python train.py --n_experts=64 --experts_per_token=4 --router_score="softmax" --balance_bias=false --norm_eps=1e-05 --attn_scale=0.125 --init="normal" --init_std_o=0.04 --lr_head=0.00731 --grad_clip=1.0 --schedule="wsd" --batch_tokens=65536 --doc_mask=true
Below are experts of layer 2 (counted from 0) of a mixture-of-experts language model. Rows are named router (the router's row for the expert) and show model dimensions 0-127. Each number is 200 + 30 x the weight over its row's rms, rounded and kept within 0 to 999.
After each expert's rows: "comes after" lists some tokens at least twice as common just before its tokens as in all text. This comes from a sample of Wikipedia text that the model never trained on. Tokens count by the router's weight.

# expert 12
router,195,200,222,191,248,187,193,117,182,245,163,191,220,166,195,188,222,191,224,197,208,153,264,176,203,165,162,177,225,207,200,193,226,209,150,142,228,198,198,183,179,192,243,212,198,197,247,170,219,257,173,196,216,163,219,205,271,141,160,159,188,224,208,223,173,189,242,253,190,201,216,175,217,216,179,210,194,155,203,189,187,217,177,143,238,192,215,187,156,161,210,196,175,160,209,281,178,163,161,206,213,177,213,179,196,220,144,176,118,195,196,203,233,216,221,191,258,201,191,210,209,233,177,210,209,161,207,244
comes after: " |", " the", " and", " a", "|", " was"

# expert 61
router,184,146,175,233,185,189,200,199,236,195,112,207,215,163,190,220,195,168,168,218,191,173,212,178,233,240,188,181,207,185,194,264,190,188,143,196,225,215,226,174,209,236,200,196,178,191,242,162,202,240,188,174,205,149,152,201,202,213,115,189,218,198,181,240,181,156,223,230,219,168,221,139,247,154,211,222,237,182,211,183,199,212,229,185,210,231,193,245,140,223,225,208,160,196,168,235,232,184,219,216,222,143,226,210,161,239,171,193,185,232,164,241,222,187,215,226,235,202,188,255,242,224,230,160,149,190,196,243
comes after: " (", "-", "\n", " \"", "S", "I"

# expert 43
router,195,189,195,230,198,164,239,170,233,235,180,148,209,185,139,178,239,169,148,250,223,202,216,210,211,147,184,228,245,215,214,188,188,184,159,153,273,248,169,145,125,212,195,205,249,224,186,192,223,234,174,170,189,179,177,209,221,170,184,142,243,237,249,198,215,174,222,231,184,208,232,196,184,215,232,186,256,191,221,172,216,176,184,202,218,213,244,213,176,219,259,152,201,204,181,193,220,178,219,202,222,151,191,181,166,224,187,181,154,221,188,170,226,216,232,255,219,193,201,181,198,195,271,185,157,184,173,219
comes after: " 19", ",", " in", "|", " 18", "–"

# expert 50
router,200,188,138,221,194,223,233,157,244,280,177,169,211,189,189,202,223,190,154,201,212,192,260,213,226,214,189,228,208,194,247,231,172,201,181,151,213,174,139,156,192,190,186,185,201,212,232,124,233,245,166,177,180,157,202,175,188,182,173,145,202,224,210,216,195,183,223,240,215,194,186,200,212,180,228,218,251,168,278,202,180,204,217,165,229,236,231,229,197,193,235,179,169,202,197,194,190,171,174,184,187,131,195,226,218,244,156,180,189,242,164,153,223,206,206,196,210,204,178,196,238,187,237,161,135,179,170,257
comes after: " |", " 19", ".", " ", ",", " ("

# expert 23
router,177,219,244,193,221,176,226,174,174,241,193,211,240,190,141,219,198,154,171,181,230,202,239,151,213,170,207,199,190,231,213,209,165,227,147,190,210,198,154,123,153,179,208,176,194,170,215,167,198,223,180,133,203,218,161,166,199,195,228,153,198,245,183,230,219,151,254,187,185,214,222,197,202,217,219,236,201,182,208,169,173,144,254,179,228,182,228,236,181,182,237,248,170,221,240,234,209,163,211,216,185,165,255,192,239,250,185,180,217,276,223,177,230,185,233,214,207,192,213,208,164,250,223,166,219,179,157,205
comes after: " of", " in", ",", "ed", " the", " for"

# expert 4
router,173,184,234,224,231,208,279,171,186,246,132,191,207,187,168,182,257,177,151,198,248,193,197,173,149,186,190,189,224,252,152,219,182,218,164,206,234,180,172,187,205,219,193,215,178,238,193,158,235,209,206,208,164,157,193,176,203,190,122,189,154,211,208,242,196,142,187,191,228,224,153,178,253,159,196,230,192,193,220,145,196,214,231,205,235,246,219,201,124,212,221,191,165,247,206,241,208,160,210,198,176,198,190,188,239,238,157,223,154,192,187,202,194,201,217,212,219,189,194,210,239,247,167,209,161,235,170,218
comes after: " a", "\n", " the", "li", "ri", "er"

# expert 16
router,173,191,212,221,234,201,224,174,213,235,172,177,249,183,182,218,233,153,218,221,244,197,229,169,233,212,158,243,195,204,182,223,209,229,164,158,190,210,182,181,163,181,230,181,197,167,186,186,219,195,191,208,174,178,240,212,213,192,168,190,201,182,179,231,158,239,229,261,209,203,206,138,247,162,191,229,195,155,214,193,181,181,266,221,214,189,251,218,161,199,198,204,183,199,193,261,211,205,160,196,174,160,228,188,244,259,184,189,100,182,184,235,225,160,253,232,248,159,187,236,250,210,227,142,188,202,166,220
comes after: " |", " the", " a", " and", " to", " was"

# expert 42
router,179,148,193,210,170,194,196,202,214,204,180,182,207,195,194,261,199,144,180,226,204,167,252,186,177,209,164,244,234,226,216,255,224,215,187,205,222,217,174,188,155,168,171,181,175,251,235,182,211,230,197,226,179,150,179,174,221,159,243,169,190,254,187,265,207,180,244,259,199,209,227,168,220,163,210,251,238,193,199,168,164,171,200,186,237,160,237,200,192,247,243,180,151,227,202,204,252,180,173,220,118,170,224,238,229,212,179,217,206,186,159,187,218,165,201,257,228,171,217,189,202,246,212,196,152,173,210,213
comes after: " ", " de", " in", "c", " pro", " De"

# expert 56
router,182,183,184,198,228,201,246,151,265,237,163,209,243,175,167,239,187,198,194,202,231,220,215,147,221,147,180,168,211,218,225,223,171,270,191,146,258,211,163,169,163,198,216,188,234,223,189,204,203,241,174,203,180,207,134,191,229,190,141,170,193,212,155,244,233,167,196,225,185,190,191,196,234,197,205,217,159,149,245,207,163,181,229,180,230,207,178,228,198,175,230,194,127,180,249,194,227,116,179,191,181,174,202,188,203,261,172,161,199,215,205,251,218,188,225,199,212,212,247,184,186,216,233,168,194,183,200,197
comes after: " of", " in", ",", ".", " to", " and"

# expert 28
router,181,195,224,238,233,264,246,174,198,216,191,197,229,170,195,207,202,179,212,230,209,190,244,171,221,217,174,188,202,219,246,216,187,145,155,222,217,180,207,177,203,144,222,165,215,221,210,167,227,192,145,190,155,172,139,178,204,170,134,182,191,239,187,271,184,218,222,229,229,190,177,202,205,103,180,213,210,202,186,192,183,169,216,223,243,228,192,236,171,193,229,192,154,218,221,201,185,232,139,225,176,178,213,170,229,227,170,216,180,247,172,239,197,177,187,243,227,189,281,180,250,246,211,204,164,182,205,222
comes after: " P", " ", " K", " C", " M", " p"